config.yaml
d_expert: 32
hidden_act: "swiglu"
moe_layers: [1, 2, 3, 4, 5, 6, 7, 8, 9, 10, 11, 12, 13]
router_score: "softmax"
router_cosine_scale: 10.0
groups_per_token: 3
lr_router: 0.000933
tie_word_embeddings: true
beta2: 0.95
Below are experts of layer 7 (counted from 0) of a mixture-of-experts language model. Rows are named router (the router's row for the expert) and show model dimensions 0-127. Each number is 128 + 24 x the weight over its row's rms, rounded and kept within 0 to 255.
After each expert's rows: a language model's description of what the expert responds to. This comes from a sample of Wikipedia text that the model never trained on.

# expert 24
router [146 112 146  87 130 126 125 152 137 112 113  71 155 130 132  95  82 132 167 112  74 161 136 139 139 116 114 111 108 117 144 160 153 186 145  86 129  94 116 127 130 134 148 157 124 103  88 150 122 158  63 144 127  97 113 142  81 152 111 116 158 134 114 117 106 154 155 121 134 126 121 166 123 153 118 159 119 123 168 125 121 185 130 149  92 114 135 150 126  79  86 152  94 179 133 118 135 148 142 146 147 131 132 120 134 139 101 110 140  90  84 125 154 121 129 139 146 133 128 143 146 135 107 110 115  98 151 130]
Description: Opening pieces of words split into fragments, often single letters or clusters like R, b, s, Br, Sub, especially in names and lists.

# expert 8
router [114 100  87 132 148  88 105 115 133 141  87 122 118 129 155 112 121  95  96 142 106 172 144 135 161 105 106 121 104 120 130 102 124 133 135 109 132  88  77 131  82  91  69 138 107  99 115 122 134 110 133  92 154 116 122 148 122 196 155 115 169 147 103 123 115 150 138 173 129  97 157 130 146 105 126 140 159  65 142 126 133 123 122 134 122 151 149 164 124 135 178 134 104 157 109 135 148 131 124 116 131  90 145 133 135 149 122 168 127  74 130 119 124 136  97 161 132 148 151 114 121 110 126 147 186 135 126 135]
Description: Short syllable fragments inside longer or foreign words and names, such as plaza, neutral, reticulum, Azerbaijan, Anemonoides.

# expert 0
router [133 136 124  93 111 166 124 113 159 168 113  83 114 125 143 134 106  96 122 161 135 120 104 127 133 102  96 135 145 132 127  61 165 118 151 145 117 135 114  94 156 115 108 162  99 139  62 146  88 128 147 130 106  86 127  70 119 132 131 138 119 119 108 126 110 123 128 109 128 129 141 155 112 134 113 136 131 101 112 143  79 135 130 121 120 120 117 115 154 157 147 138 155 105 139 133  96  95 123 141 152 156 197 142 186 151 137 118 152 104 121 161 119 138 124 119 109 185 158 131  91 147 112 143 168 167 141 117]
Description: Interior or ending word pieces of multi-piece words, often suffix fragments, such as organ-is-ation, cris-is, schem-es, cur-ator.

# expert 12
router [112 144 122 150 123 165 143  81 157 140 156 124  79 134 133 134 148 129  73 141 176 126 103 149 142 110 145 145 115 197 154  98 129 152 139 169 134 162 130 130 105 113 129 125 103 149 168 130 120  94 147 115 121  59  99 110 121 151 132  74 150 173 131 169 144 133 145 152 111 129 131 103  91 127 142 138 142 134 125  86 112 134 138  77 151 104 139 142  93 106 151 109 128 110 117 117 123 117 115 124 133 123 150 129 139 157 123 109 123  75 146  95 164  88 126 126 159 141 114 127 118 117 135 145 152  92  92 131]
Description: Commas fused to word endings or standalone, especially after occupation nouns in biographies (physicist, historian), plus table pipes and word endings.

# expert 59
router [142 126  85 139 132  95 121 116 180 142  98  93 122 120 142 114  87 151 155 131 141 109  97  67  92 138 117  97  88 140 164  92 165 165 147 126 119 130 104 112 156 144 127 140 130  81  83 138  89 147 152 106 144 159 116 128 134 122 151 106 155 113 157 116 136 128 127  87 164 139 125 160 106 157 151 128 162 139 105 141 102 137 124 113  93 116 132 115 144 132 140 114 127 105 166 129 139 146 115 118 136 104 107 153 118 118 171 135 153  98 100 180 143 104 141 115 147 138 148 106 122 168  96 139 165 143 187 114]
Description: Pieces inside first names, surnames and Latin genus or species names, e.g. J-enn-ifer, L-inn-aeus, Lyn-c-ina, McK-ellar.

# expert 36
router [132 121  91 166 147 154  83 144 109 128 117 133 133 138 136  49 124  98 134 133  79 155 184 114  85 122 119 133 138 165 135 109 163 133 152  88 171 126 106 101 125 142 102 130 107 147  98 130 194 132 103 135 153 143 143 134 120 109 139 111 149 126 156 125 150 159 131 147 117  86 150 155 137 125 153 160 156 134 145 136  91 133 137  79 124 124 126 156 127 165 139 122 109 152 148 101 149 139 138 154 159 108 110 142 125 122 143 118 134 131 159 124  94 151 125  48 135 140 138 116 126 131 157 153 126 153 133 103]
Description: Second piece of proper names right after a capital initial, often foreign personal or place names, such as V-er-onica, H-un-an, D-ub-ai.

# expert 3
router [127 197 121 110 109 152 128 101 148 133 168 122 159 121 122 130  79 105  84 110 154 117 123 125 100 132 125 131 119 145 128 103 115 114 127 102  90 152 113 149 108 135 109 105 141 127 119  99  91 137 117  93 111  96  84 129 122 138 132 106 111 131 115  95 123 122  83 104 115 117 112 174 140 155 113 114 111  93 108 131  98  76 128 122 129 112 120 131 135 158 101  89 113 142 134 126 165 134  98 140 112 110 179  89 166 153 133 125 121 167 114 102 131 113 137 128 141 147 164 108 114 157  90 213 101 125 111 109]
Description: Closing parentheses after unit conversions like (8 km), degree marks and coordinate digits, and abstract nouns such as development, source, change.

# expert 15
router [113  96  96 104 131 150 149  96 154 104 139 135 131 131 131 137 125 139 124  90 108 125 121  94  97 119 185 135 101 135 115 138 163 147 146 120 153 173 142 149  89 164 132 133 146 150 127  95  89 163 129 189 104 116 140 136 118 127 129  91 149 110 174 109 153 155 145 126  93 119 152 117  79 108  73 123 117 178 121  91 105 134 122 109 105 101 114 157 116 116 147 112 123  94 135 149 132 111 159  94 136 100 102 148 163 154 172 128 134 116 149 155  92 134  86  79 129 115 126 123 132 165 131 139 121 122 105 129]
Description: Capital S starting names and words (Sultan, Selim, Srikkanth), table pipe separators, and punctuation after closing parentheses or place names.

# expert 62
router [120 158 144 103 139 176  99 128 109 147 175 132 109 152 140 118 142 117 138 155 122 194 113 132 132 115 151 114 152 139 143 167 142 149 154 113 126 127 182 100 107 136  99 143 135 153 129  74 162 155 143 164  99 113 111 110 139 146 140 123 109 126 114 107 131 140 138 137 167 114 159 111 137 149 156  93 157 108 112 118 110  93 116  90 112 125 133 120  70 134 134 113 116 120  69 171  86 151 102 104 123 111  78 112 110 154 161 150 105 152 145 105 113 106 139 109 130 160 147 182 149 139 114 130 134 147 146 122]
Description: Single digits and short numbers in scores, dates, tables and statistics, such as 1-2 match scores, 0 | 1 | 0, 1803.

# expert 37
router [102 125 137 150  88 159 119 113 151 132 112 112 171 123 165 129 121 144 123 171 145  99  82 101 126 178 144 120 151 175 116  97 156 148 134 116 123 143 151 122 136  96 159 102 156 183 172 147 111 140 135 147 130  72 119 124 114 154 142 125 136 148 107 136 165 166 147 129  99 127 151  89  86 109 173 131 120 139 130 156  88 118 139 106 104 122  94 115 106 119 129 131 142  82 123 141 130 102 116 112 117 111 139 106 102 111 154  78 137 161 120 104 140 101  96 167  99 137  92  86 114 139 129 125 102 122 134 126]
Description: Structural punctuation in infoboxes, lists and tables: line breaks, table pipes, list dashes, semicolons and closing parentheses.

# expert 9
router [104 105 131 146 121 187  85  98  95 129 128  96 126 136 114  96 130 129 157 140  85 130 110 160  87 167 127 101 151  78 140 149 116 161 112 135 141 124 151 117  99  96 123 124 138 147 100  83 118 152 141 161 125  78 129 138 138 109 140 114 138 174 111 118 138  93 157 110 183 118 145  98 103 104 140 108 134 126  98 100 140 186 122 119  96 113 103  98 102 160 123 151 120 141 162 125 121 134  89 150 127 134 108  99 146 136 153 128 146 134 130 123 142 135 155 119 162 133 107 176 102  99 108 135  94 168 137 107]
Description: Leading digits of years and numbers in tables and date ranges, plus ordinal suffixes, as in 1960, 2nd, 20th-century.

# expert 19
router [131 118 143 131 117 145 108  93 153 145  81  71 148 145 146 124 132 134 150 115 129 132  75 127 108  80 131 123  98 126 103 138 177 110 153 103 150  91 133 143 108 100 115 150 130 174 102 109 163 117 129  90 173 130 150 108 149 176 118 125 161 108 121 101 125 103 155 123 132 131 136 142 148 124 188 138 121 172 155 139  80 137 126 110 139 130 148 188 137 124 118 138 154 167 135 116 129 129 175  87 145 129 106  91 124 137 136 143 130 126 123 150 143  81 114 134 142 144 161 164  95 116 104 150 143 119 121  98]
Description: Word-initial pieces of lowercase common nouns and verbs, especially p, f, sp, pl, such as p|uppet, p|undit, -p|erson.

# expert 23
router [124 153  93 117 155 148 145 147 127 156 129 108 151 104 148  91 125 162 145 135 125 112 126 120 114  91 138 114 123  82 127 153 112 121 142 103 127 125 131 114 157 105 136 112  93  93 123 129 118 146  68 103 120 141 144 129 170 119 127  55 121 132 111 119 137 162  94 144 162  79 157 169 134 150 117 133 158 148 109 108 130 164 100 105 147 113 106 139 120 152 106  87 129 123 122 118  91 121  53 133 139 171 149 131 163 149 159 120 122 135 174  98 141 104 137 127 105 186 148 112 121  85 128 138 128 130 146 125]
Description: Single capital letters or short letter groups inside acronyms, codes and Roman numerals, plus en dashes in tables, e.g. PDF, NZD, PS4.

# expert 17
router [136 135 148  90 186 113  84 113  96  99 147 184 103 148 161 149 113 116 156 137 143 104 129  86 100 118 121  97 163 148 114 131 122 160 123 107  83 123 100 158 157 126 193 133 122 160 147 129 126 142 101 128 140 136 140 121 116  99 155 136  97 153 134  82 133 122 104 140 152 110 105 131  93  97  98  90 110 118 113 127  96 132 113 142 146 127 100 112 101 126 123 131 114 123 118 129 111 119 129 124 132 122 148 124 139  83 103 137 127 167 177 174 143 128  93  68 131 153 144 127 101 114 157 155  95 144 103 104]
Description: Phrases ending in "the" or "a" after verbs and prepositions in narrative prose, e.g. left the, in the, at the, new, near.

# expert 29
router [145 128 155 144 154 125 131 166 127  70 109 144  97 106 163 133  96 105  82 120 124 139 110 102 116 130 166 109 118 151 153  95 123 117 120 123 118 161 110 153 138 129  94 172  97  65 102 135 107  85  94 144 151 136 108 112 148 164 131 106 130 115 130 121 136 167 126 102 143 135 143 168 147 145 157 165 133 131  82 107 115 153 132 123 122 115 130 110  89 107 147  76 135 142  89 146  96 138 136 110 129 147  95 130 128 128 129 151 119 134 170 106 183 102  81 100 134 125 156 105  94 145 103 117 161 127 148 133]
Description: Spelled and digit numbers like two, three, 10, 20, first names like James, and mid-name pieces such as J-ill, L-loy-d.

# expert 45
router [119 154 141 139 116 124 124 107 144 114  95 106 173 113 152 150 125 139 173 155  88 116  97 100 132 140 157 130 149 157 147  95 137 131 136 115 129 144 122 117 135 108 160  83 156 139 156  87 124 108 123 143 108 116 116 111 103 119 122 133  87 108  81 139 171 122 135  97  83 111 160 120 127  72 136  96 122 137 123 104 118 129 141 144 112  97  44 148 139 125 148 129 125 119 143 130 134 150 125  72 118 121 115 118 120 137 150 118 125 121  93  92 148 128 107 174 121 153 106  92 147 114  87 149 132 193 163 132]
Description: Line breaks and table pipes or divider rows ending list items and table rows, plus dashes starting list entries.

# expert 51
router [138 135 157 131 118 129 140 119 136 165 102 141 162 162 130 129 131  96 100 130  98 171  60 119 137 148 133 117  92 129 157 133 145 135 100 100 128 139 106 124 119  84 149 109 139  80 125 166 146 125 143 160 115  91  74 133 168 186 152 127 158 117 146 109 161 158  99 139 122  98 135 156 114 109 117 126 144  96 101 113 149  89 107 147 152 141 138 148 124 105 151 135 124  96 103 206 107 136  86 102 114 117 101 165 128 167 151 119 137 109 120 171 146 127 123 115 135 123 130 120 118 162 132 135 122 151 144 118]
Description: Inner or final syllables of surnames and words, such as Beck-en-ham, Tann-er, Fle-ming, Goy-a.

# expert 16
router [149  88 108 113 136 122 114  99 120 142 186 132 137 147 146 129 145  90 162  76 102 154 177 153 144 122 100 160 125 141 132 116 145 166 145 136 137 123 143 132 132 101 188 170  82 101 143 138 131 114 136 134 114 115  97 133 117 122 149 125 165 151 129 119 131 119 160 113  99 113 146 112  76 128 142  90 148  95 108 140 163  90 119 123 133 165 131 133 133 146 145 145 124 134  84 174 164 121 109 142 106 126 150 107 136 173 183  93 141 131 118 165 126 103 111 100 110 121 169 149 107 165 121 119 149 123 115 134]
Description: Middle pieces of longer words, often Latinate roots, e.g. ins'ign'ia, sor'or'ity, rest'or'ation, ridic'ul'ed; also infobox labels like Personal information.

# expert 1
router [188 104 106 122 146  97 168 146 136 104 133 137 126 106 137  68 101 180 138 159  97 118 151 106  94 126 131 120 125 127 153 150 148 195 125 129 163 146 182 110 122 128 129 152 123 124 116 138  94  93 102 153 122 130 111 103 127 130 113 116 134 159 165  88 102 125 106 124 107 157 124 129 163 111 133 177 130 121 157  99 120 144  97  89  80 142 134 109 150 117 135 132  82 160 121 108 154  96 102  97 128 141 129  74 146 110 132 151 141 121 178 110 116 137 139 102 123 126 130 131 156 130 134 129 160 128 117 105]
Description: Word-initial pieces and sentence or title openers like The, In, Un, Sch, often in book citations, for example "ed.", "The Lord".

# expert 58
router [163 126 104 126 196 167 104 144 168 156  91 143 127 131 149 108 155 118 156  83 144 156 149 160 158 131 126 147 125 157 130  67 133 117 148 130 138  88 136 121 117 147  94 146  83 130 111 154 154  81 166 131 129 125 131 102  83 152 116 101 142  91 165 117 134 133 115 131  92 120 139 120  88 148 135 121 148 150 148 120 154 116 112 134 107 128 100 141 151 179 145 113 139 137 155 122 113  98 126 115 115 124 116 105 102 117 112 129 148  76 154 143 108 110  84 102 162 156 137 102 127  94 170 125 138 133 128 145]
Description: Inner syllables of words, especially Spanish and other foreign names plus imag-, e.g. im-ag-ination, Rod-r-íguez, Lj-ubl-jana.

# expert 31
router [ 91 149 114 123 146 144 107 119 194 112 119 146 122 175 148 140 146 121 107 118 167 137  77 118 157 125 115 139  96 149 141  91 129 131 120 133  79 134  98 140 141 136 122 106  98 110 108 144 155 130 136 120 143 116 132  92 155 146 140 144 168 161 141 133 144 128 106 126 152  82 177 105 149 147 155 128 137 119  80 140 136  89 133 111 120 120  96 118 140 183 146  91 115  90 108 166 103 115  60 124 149 135  97 168 120 117 151 132 148 145 143 175 105 127 158 114 147 132 126 124 125 139  72 131 139 140 150 126]
Description: Final pieces of names and words, often vowel endings like -ara, -ira, -ina, -os, as in Guadalaj|ara, Marc|os, Brun|o.

# expert 10
router [156 123 171 118 132 110 197 113 113 105 167 103 142 127 134 193 161 129 119 160 141  96 130  96  81 143 126 140 107 131 136 165 125 130 142 143 140 125 135 130 129 126 107 151  92 120 158  75 106 127 110 149 100 114 120 100 125 155 136 123 116 137 110 122 142 117 116 129 137 154 167 138 151 128 114 104  85 164 116 142  90 127 132  76 181  96  71 204 145 103 106 123 132 151 124 118 113 135 146 125 130  94 133 129 131 136  95 124 136 119 158 165 151 121 117 138 130 132 137 109 100 150 175 149 146 117 145 109]
Description: Prepositions and linking words after a noun phrase, especially in academic affiliations: Professor at, degree from, for, of, during, such as.

# expert 35
router [156  85 115  89  89 143 141 125  98 118 136 145 110 122 108 156 144 169 136 141 138 102 126  87  90 141 153 138 190 146 137 177 172 123 137 139 136 135 128 157 130 126 156 122 103 133 128 111 104  95 142 157  75 109 102 128 155 170 114 143 121 135 171 102 120 133 132 128 117 144 160 101 104 155 102  86  98 110 138  86 122 140 104 140 134 132 145 155 171 123 129 111 132 133 121 145 128 114 187 141 128  97 128 115 130  89 110 119 124  97 167 157 136 113 155  77 136 131  98 138 126 149 181 137 116 151 102 101]
Description: Prepositions and "preposition + the" following a verb or noun in prose, e.g. in, by the, of the, with, into the.

# expert 14
router [130 128 148 145 157  93 108 188 125 127 144 136 104 107 143 161 104 109 113 119 108 103 120 124 116 113 110 132 122 145 165 118 159 138 127 122  82 131 106 146 129 131 134 127 157 141 110 135 131  69 119 121 106 134 114 110 144 115 147 107 104 180 143 135 107 149 140  98  86 106 101 184 156 178 118 155 140 109 158 127 101 169 135 170 108 159 124 103  91 137 143 116 100 153 132 151 151  91 168 103 135 144 165 107 125 150 138 130 166 121 104  95 177 144  92 171 115 103 148 145  97 133 148 144  97 155 117 130]
Description: Head nouns after the or possessives in music, film, game and sports text, such as film, album, round, keyboards, charts, club.

# expert 43
router [121 173 126  76 165  90 124 156 106  95 130 101  84 111 122 125 120 159 141  98 135  63 113 102 102 140 150  89 147 115 147 134 134 169 146 106  89 152 101 166  93 119  98 131 119 110 148 109 136 119 128 139 119 172 143 135  64 131 127 129 164 133 109 119 154 121 115 109 111 120 116 134 132 143 146 123  80  92 114  86 127 125 137 115 138 105 133 158 127 129  86 125 131 114 146  88 140 124  95 107 164 143  85 124 123 145 122  96 125 162 139 172 144 153  98 162 111 118 102 125 130 139 169 155 111 113 154 116]
Description: Capitalized adjectives and name words in bios and tables, like "is an American", National, Royal, British, plus pipe cells before titles.

# expert 21
router [121  94 165 113 125 109 160 139  72 138 131 125 152 142 135 133 145 150 137 143 161  92  96  96 131 118 105 146 173 155 138 156 141 157  98 119  98 106 115 131 114 110 101 126 130 194 158 159  86 136 140 138  95 137 122 133 118 122 123 125  80 165 122 130 130 129 121 117 117 113 162 108 138 161 118 142  84 139 112 119 128 121 141 155 158 111 120 132 138 146 156  94 119  93 123 153  97  98 174 115 167  71 145 148 119  96 146 114 135 138 105 144 157 122 119 117 154 167 135  79  88 171 156 135  98 165 122 121]
Description: Table pipes in sports and awards tables, -ing endings like Best Supporting, and prepositions such as by, for, with.

# expert 34
router [149 116 127 153 140 119 144 118 117  75  99 116 111  82 117  64  83 117 145 108 148 135 167 122  95  92 103 112 109 124 142 114 106 132 184 130 131  79 102 155 133 111  70 135 125 114 127 146 149 105 112  93 118 118 168 139  85 131 152 119 151 135 130 159 127 165 150  99 123  82  89 147 117 120 156 139 157 181 129 134 114 154 130  99 125 121 128 137 151 147 118 107 102 147 164 125 128 135 106 156 144 199 151 115 143 120 132 127 159 121  95 137 125 132 148 155  99 153 118 120 163 110 121 153 138 116 115 130]
Description: Pieces inside foreign personal names after a capital initial, e.g. S-anc-hes, Re-bec-ca, K.K Har-idas; also prime marks in coordinates.

# expert 54
router [136 133 111  99 181 142 188 107 144 113 124 121 114 106 116 124 131 164 161 126 110 157 128 138  93 127 127 106 104 115 138 136 144 132 139 124 163 108 164 163  95  96  92 128 131 138 110 110 103 178 130 123 118  96 150 123  96 145 111 131 123 148  90  92 131 144 176 144  88 147 164 111  63 140 140 126 164  93 140 128  70 178 149 154  86 131 154 135  89 124 107 138 130 155 161 139 117 124 141 128 129 107 123 131 129 134 126 121 124 107 147 119 150  88 104 149 171 137 107 145 169 118 183 128 142 129 143 134]
Description: Single capital letters starting a word, especially at the start of an article's first line, a table cell, or names, such as H-uman, T-etrakis.

# expert 7
router [163 121 110  92 119 139 180 115 132 166 124 119  81  90 128  97 139 155 140  97 126 165 109 155 112 121 108 111 123 118 128 126 143 114 149 105 164  98 123 161 140 136 130 179 135 164 152 129 160 180 141  97 142 122 166 109  93 125 152 106 169 101 114 102 105 111 125 117  95 151 151 114 122 115 135 167 167 151 103 136 110 130 148 135  98 126 148 140  98 129 151 131 141 168 153 135  97 147 144  90 115 122 119  98 127 121 150 101 123 140 169 151 162 127  93 154 181 129 127 142 174 134 170 119 141 100 162 134]
Description: Single capital-letter pieces starting a proper name split into pieces, mostly people's and place names, like H|ope, C|ummins, M|anchester.

# expert 20
router [154 138 118  73 144 137 168 104 113 132 155 156 107 151 115 129 125 132 128 162 105 118 123 145 123 107 163 105 142 135 104 104 112 143 117 145 101 148 108 154 108 108  49 144  96 119  72 120 129 103 128 109 113 144 147 125 145 150 128 114 121 143 100 150 143 120 105 119 115 123 120  87 109 123  88 127  85 139  91 145 111 189 113 117 134 104  90 107 106 161 100 114 126 109 147 127 151 117 200 113 139 113 106 132 152 124 165 139 114 163  82 108 140 120  95 133 185 133 125 154  94 124 149 112 111 147 134 125]
Description: Forms of be and have and linking verbs after a subject, such as was, is, were, has, being, consists, is a.

# expert 41
router [130 141 132 137  87 145 112 130 157 132 129 139 111 107 126 106 144 148 155 170  98 172 117 165  72 131 100 103 107 104  83 116 111 137 157 116 129 116 118 132 144 137 124 164 116 151  75 143 161 159 143 151 118 114 146  80 107 130 161 113 122 120 129 129 139 148 180 120 134 145 148 127 129 127 158 138 118 127 130 121 123 150  67 126 137  52 107 143 105  89 123 100 101 148 188 137 138 173 146  92 153 128 156 102 163 108 109 140 136 129 117 117 128  96 146 145 169 115 100 116 129  87 129 102 131 105 125 111]
Description: Short lowercase fragments opening a split word after function words, e.g. be-ached, t-asting, r-uined, w-orst, dec-isive.

# expert 30
router [102 102 124 182  83 126 123  77  96 110 194 117 130 146 132 105 174 134 135 161 143 110 113 174 122 161 141 132 154 107 141 176 115 133 127 113 127  97 114 160  85 137  94 125  84 130 131 132 139 129 119 120  73 113 101 108 123 150  98 120 146 144 175 114 135 137 115 137 123 115 160 129 119 135 136 141 155 147 130 129 137 146  66 105 134 118 149 156 104  89 133 110 132  66 107 182 101 124 165 108 134 137 143 125 146 107 119 118 153 156  96 139 109 123 158 155 120 126 111 103 131 110 154 137 106 141 136 125]
Description: Separators between numbers in tables and stat lists, such as pipes, semicolons, colons, commas and en dashes in sports results.

# expert 26
router [149 144 191 135 125 114 117 127 127 132 113 105 125  64 117 150  98 124 145 156 111  63 147 160 136 116 122 139 131 134 157 133 132 109 153 113 164 139 127 135 121  77 126 141 118 160 131 169 150 111 108 147 145 120 131 134 126 133 152 123 130 148  82 143 128 150 138 136 123 121 145 131 135 142 126 168  66 119 140 134 138 181 130 129 118 133 118 126 148 145 113  97  92 157 120 163 125  78 126  85 142 145 172 101 124 184 146 126 124 140  87  93 126 155 124 126 162 142 178 157 133 123 137 195 153 111 123 136]
Description: Field names and record nouns in infoboxes, tables and credit lists, such as Years, Season, Sport, Written by, career, Cup.

# expert 22
router [146 141  91 133 132 151  96 165 139  93 151 106 122  65 154 148 121 136 115  95  80 125 139 126 145  95 113 112 133  90 145 107 130 135 134 104 127 132 124 159 122 101 143 137  81 165 124 133  96  91 166 104 111 134 137 105 102 100 132 150 132 119 135 110 136 104 113 139 129  69  94 161 121 126 141 129  93 128 143 130 122 142  95 111 110 102 138 141 127 117 109 140 100 192 173 112 114 161 146  82 124 164 140 131 121  99  81 166 150 110 146 122 128 115  88 108 133 146 106 164 146 142 145 131 102  96 178 117]
Description: First piece of a lowercase word after an article or preposition, e.g. ext-remist, st-, ex-, res-, cont-, as in "the opportunity", "a result".

# expert 61
router [161 159 168 149 122 134 131 139 146 111 186 144  97 110 143 133 127 136 104 185 143  93 128 132 108 108 121  93 125 125 140 106 141 137 122 107 126 102 136 133 130 135  77 106 132 111 128 116 155 130 101 142 125 114 127 128 159 128 125 125 151  95 117  80 165 147 137 136 107 126  96  90 124 113  98 167 123  79 109 149 122 135 146  63 140  84 135 115 126 138 112 135 133 134 102 117 135 111 216 109 155 150 109 134 133  61 146 126 127 138  88 150 117 130 110 111 103 155  87 101 134 112 138 148 117 175 125 123]
Description: Function words and adverbs in narrative prose, such as also, not, only, later, once, but, when, often after was or a comma.

# expert 6
router [138  78 113 144 138 109 129 141  80  75 154 119 112 142 123  58 120 123 144 118 114 110  79 167 116 142 181 148 112 108 122 138 143 145 124 162 148 125 111 140 144 137 125 120 113 138  53 134 139 100 125 135 130 128 127 110 110 113 131 114 146 113 138 123 178 147 155 107 122  92 132 153 120 123 139 141 139 113  90 133 106 122 121 138 111  84 139 122 133  98  55 116 120 162 122 126 141 137 157 135 168  95 121 115 127 112 154  95 127 166 126 124 136 164 113 137  78 125 145 128 117 141 150 189  91  97 127 114]
Description: Possessives, articles and quantifiers before a noun, such as his, their, several, the, a; also some mid-word pieces like St-ar.

# expert 57
router [153 158  97 112  84 160 108 114 158 142 150  84 144 118 159 114 123 148 125 131 121 107 172 139 102  97 122 121 117 103 127 144 115 151 153 141 134  88  90 143 124 109  99 123 105 162 101 144 166 132 128 135 149 151 108 126 144 149 161 123 143 131 136 141 106 121 135 109 166 112 132 107 143 170 174 126 158 149 133 146 144 130  98 144  70 127 122 114 137 141 148 119 105 160 193 141 126 147 151  66 139 138 127 137 155 103 190 158 148 123 145 117 137 136 111 166 175 142 124 135 107  82 100 151  97 135 102 145]
Description: Opening pieces of longer words, usually verbs, like sp, dec, form, enc, rece, that continue with -ed or -ing.

# expert 39
router [129  78  68 116  82 167 127 122 150 152 129 164 106 140 135 153 140 169 145 146 117 103  91 121 154 115 153 109 134 124  93 151 157 145 124 125  90 162 113 117 135 119 119 116 112 164 144  71 118 142 136 148 106 142 111 146 151 127 124 144 163 126 153 119 151 119 149 145 110 148 125 159  78 102 147 118  90 104  84 107 124 146 142  90 149 114  96 120 175 165 133 133 141 138  66 108 113 123 148 130 126 139 125 107 131  96 112 117 164 100 159 136 122 109  94 143 167 142 124 145 128 105 174 142 109 137  85 125]
Description: The connectors and, or, to, and commas in lists, especially infinitive to after chance, hard, causing.

# expert 13
router [124 132 141 158 162 101  75 135  98 104 154 116 118 130 124 125 110 107 112 151 125 141 128 125  99 129 192 131 158  90 148 142 139 106 123 125 121 103 144 164 106 123  98 134  93 131 116  87 144 176  80 142 139 119 109 111 134  91 165 128  99 134 100 139 137 156  86  69 150 109 113 175 157 128 162 116 146 126 139 107 142 134 120  86  99 143 130 124 149 139 134 113 113 112 119 145 171 111 125  96 160 190 129 107 137 163 150 157 120 148 142  72 147 130 138 126 133 146 153  92 117 102 109 148 121 168 123 122]
Description: Standalone one- or two-digit numbers such as 38, 34, 26, mostly in table cells, scores, years' tails and opus numbers.

# expert 52
router [167 136 105 116 157 110  84 148 132  92 154 124  96 111 131 117  97  95 143 102  94 140 108 122 123 101 155 124 126 133 133 125 122 139 170 112 127 141 111 132 132  87 142  95 122  72 132 152 138 121 115 129 114 136 141 107 141 154 119 109 128 174 102 122 112 118 139 128 119 118 127 146 114 126 115 201 155 114 118 117 123 121 111 174  99 131 144 120  75  99  87 135  71 150  86 164 148 109 118 139 145 150 119 106 138  82 133 107 103 112 161 137 117  62  83 130 106 116 170 163 144 115 140 168 147 129 114 139]
Description: Early pieces of proper nouns and place names, e.g. B-ath, Ar-ch-aeological, Dr-aganja, M-iam-i, Church, Gib-son's, in geographic or historical text.

# expert 28
router [127 140 150 128 124 135 157  97 161 150 139 125 120 130  95 121 134 160 130 131 132  77 151 154 116 134 162 108 115 129 143 143 139 149 134 117 164  98 153 124 112  56 110 113 133 134 169  77 115 128 117 132 140  73 133  97 104 140  94 125 144 148 115  98 143  88 157 149 102 108 119 166 131 108 111 120 179  87 139 128 170 154  85 109  85 111 139 144 106 110 123 122 121  96 141 153  86 115 171 120 130 171 166 115 149 139 135 121 170 175  88 152 134 106 142 119 148 110 142 144 143 120 150 122 122 137 140 163]
Description: Opening parentheses before dates or numbers and pipe cell separators in tables, e.g. op.24 (1936), Mayor (2020–2026), | 77 |.

# expert 63
router [148  97 164 128 104 112 136  89 112 113  98 161 150  75 135 125 116  92 146 133 125  96 103  98 119 118 169 133 118 146 138 125 123 123 121 125 128 102 107 177 115 137 144 191 117 127 101  70 162 109 133 151 131 137  99 138 133 135 134 124 125  99 131 118 160 125 128 129  79  86 129 136 118 135 135 126 128  76 110 117 151 148 150 126 138  70 129 103 150 108 112 102 122 155 142 115 151 141  98 132 184  86  81 117 136 109 143 121 106 155 171 102 109 141 130 167  97 142 168 143 144 123 119 114  87 119 155  95]
Description: Possessive and personal pronouns and determiners such as his, her, their, its, two, often opening a sentence in biographies.

# expert 49
router [169  83 135 123 124 122 147 123  75 110 122 107 128  99 114  98 113 135 163 134 122  75 121 121 131 146 140 159 137 144 122 165 111 140 156 138 152 102 160 140 118  87 130 112  78 129  80 100 145 178 118 112 144 138 111 122 136 120 104 113 138 142 100  95 124 122 116 121 112  80 137 125 130 131 118 103 129 159 119 163 145 157  88  80 139 135 132 139 146 145 155 104  79 123 144 142  97 142 182 124 157 173  99  75 163 108 105 131 138 179 113 136 146 117 131 158 123 132 142 154 142 123 143 122 138 176 141 159]
Description: Tokens with trailing spaces that precede a number or date, such as "| ", " in ", " May ", "during the " before years.

# expert 55
router [ 87 174 152 153 145 138 125 138 145 135 128 107 133 135 137 128  90 125 106 135 126  94  88 174 109 137 127 110 138 135 156 123 136 132 128 122  98 171 156 137 114 118 154 177 118 164 146 138 128 163 145 165  91 102 109 140 150 125 161 122  71 130  91 109 106 142  89  92 149 107 117 109 154 167 122 139 108  94 144 110 151  65 102 119 135 137 123 132  86 160 126 105 106 153  88 111 130 114  97 121 143 136 112 123 161 146 151 171 137 157 112 121 166 137 134 105 141 155 151 135 112  81 101 161 132 163 121 158]
Description: Digit pieces inside larger numbers and measurements, like 000, 500, 009, km, plus word endings after a split such as voy|age.

# expert 38
router [130  97  56 115 117 140  85 110 138 132 113 102 120 174 144 135 166 132 148 101 112 132 121 153 134  93 142 160 117 172 105 124 116 181 125 159 123 102 143 133 151 135 148 152 107 104 122 151 152 149  85 131 158  76  92 114  92 126 143 148 152 128 133 115  88  98 118 109 160 138 135 139 122 159 108  93 152 129 139 132 172 108 131 115 104 112 116 152 111 133 108 169 109 150 123 130 164 123 126 156 170 129 123 150 134 167 172  78 142 123 147 124 145 127 112 102 144 138 182 152 106 130 142 134 130 130 178 121]
Description: Middle pieces of long Latinate or technical words and some names, such as multifaceted, melancholic, artifacts, consequently, calculate, religious.

# expert 27
router [141  99  97 118 139  94 104 132 134  69  90  91 130 103 123  84 100 157 142 158  52 144 111 135  79  94 141 125  83 141 110 122 140 141 153 115  86 131 134 123 109 127  85 153 111 158 146 157 138 112 114 123 123 126 135 134 116 131 124  99 153 145 110  97 128 135 130 160 129 120 146 141 145 128 149 111 188 113 181 143 111 148 104  86 114  99 126 138 133 144 104 129 144 142 141 165 123 130 136 146 128 127 142 127 132 136 135 159 110 154 100 104 122 123 115 170 110 175 130  86 181 127 138 137 166  95 156 137]
Description: Single capital letters starting foreign names or abbreviations (G, K, N, Y) and non-Latin byte fragments in tables and infoboxes.

# expert 4
router [132 137  92 154 172 113 110 123 189 137 129  93 141 101 134 143  85  99 108 120 111 131 122  96  91 129 165  44 146 106 164 125 108 137 140 131 112 148 112 146 126 109  94 128 148  75 148 139 133  93 100 126 109 136 118 130 164 141 158 108 102 137 108 114 110 138 123 120 169 122 135 159 149 150 171 156 130 117 115  94 116 126 135  86 128 132 169 101  81 129 135 137 115 169 135 125 138  96 129 127 149 183 149 126 126 112 133 145 158 122 129 106 156 140 129 121 150 138 116 144 166 163  90 161 118 115 107  98]
Description: Final two or three digits of years and numbers after a leading digit, e.g. 1'970', 2'004', 1'870's, in citations and tables.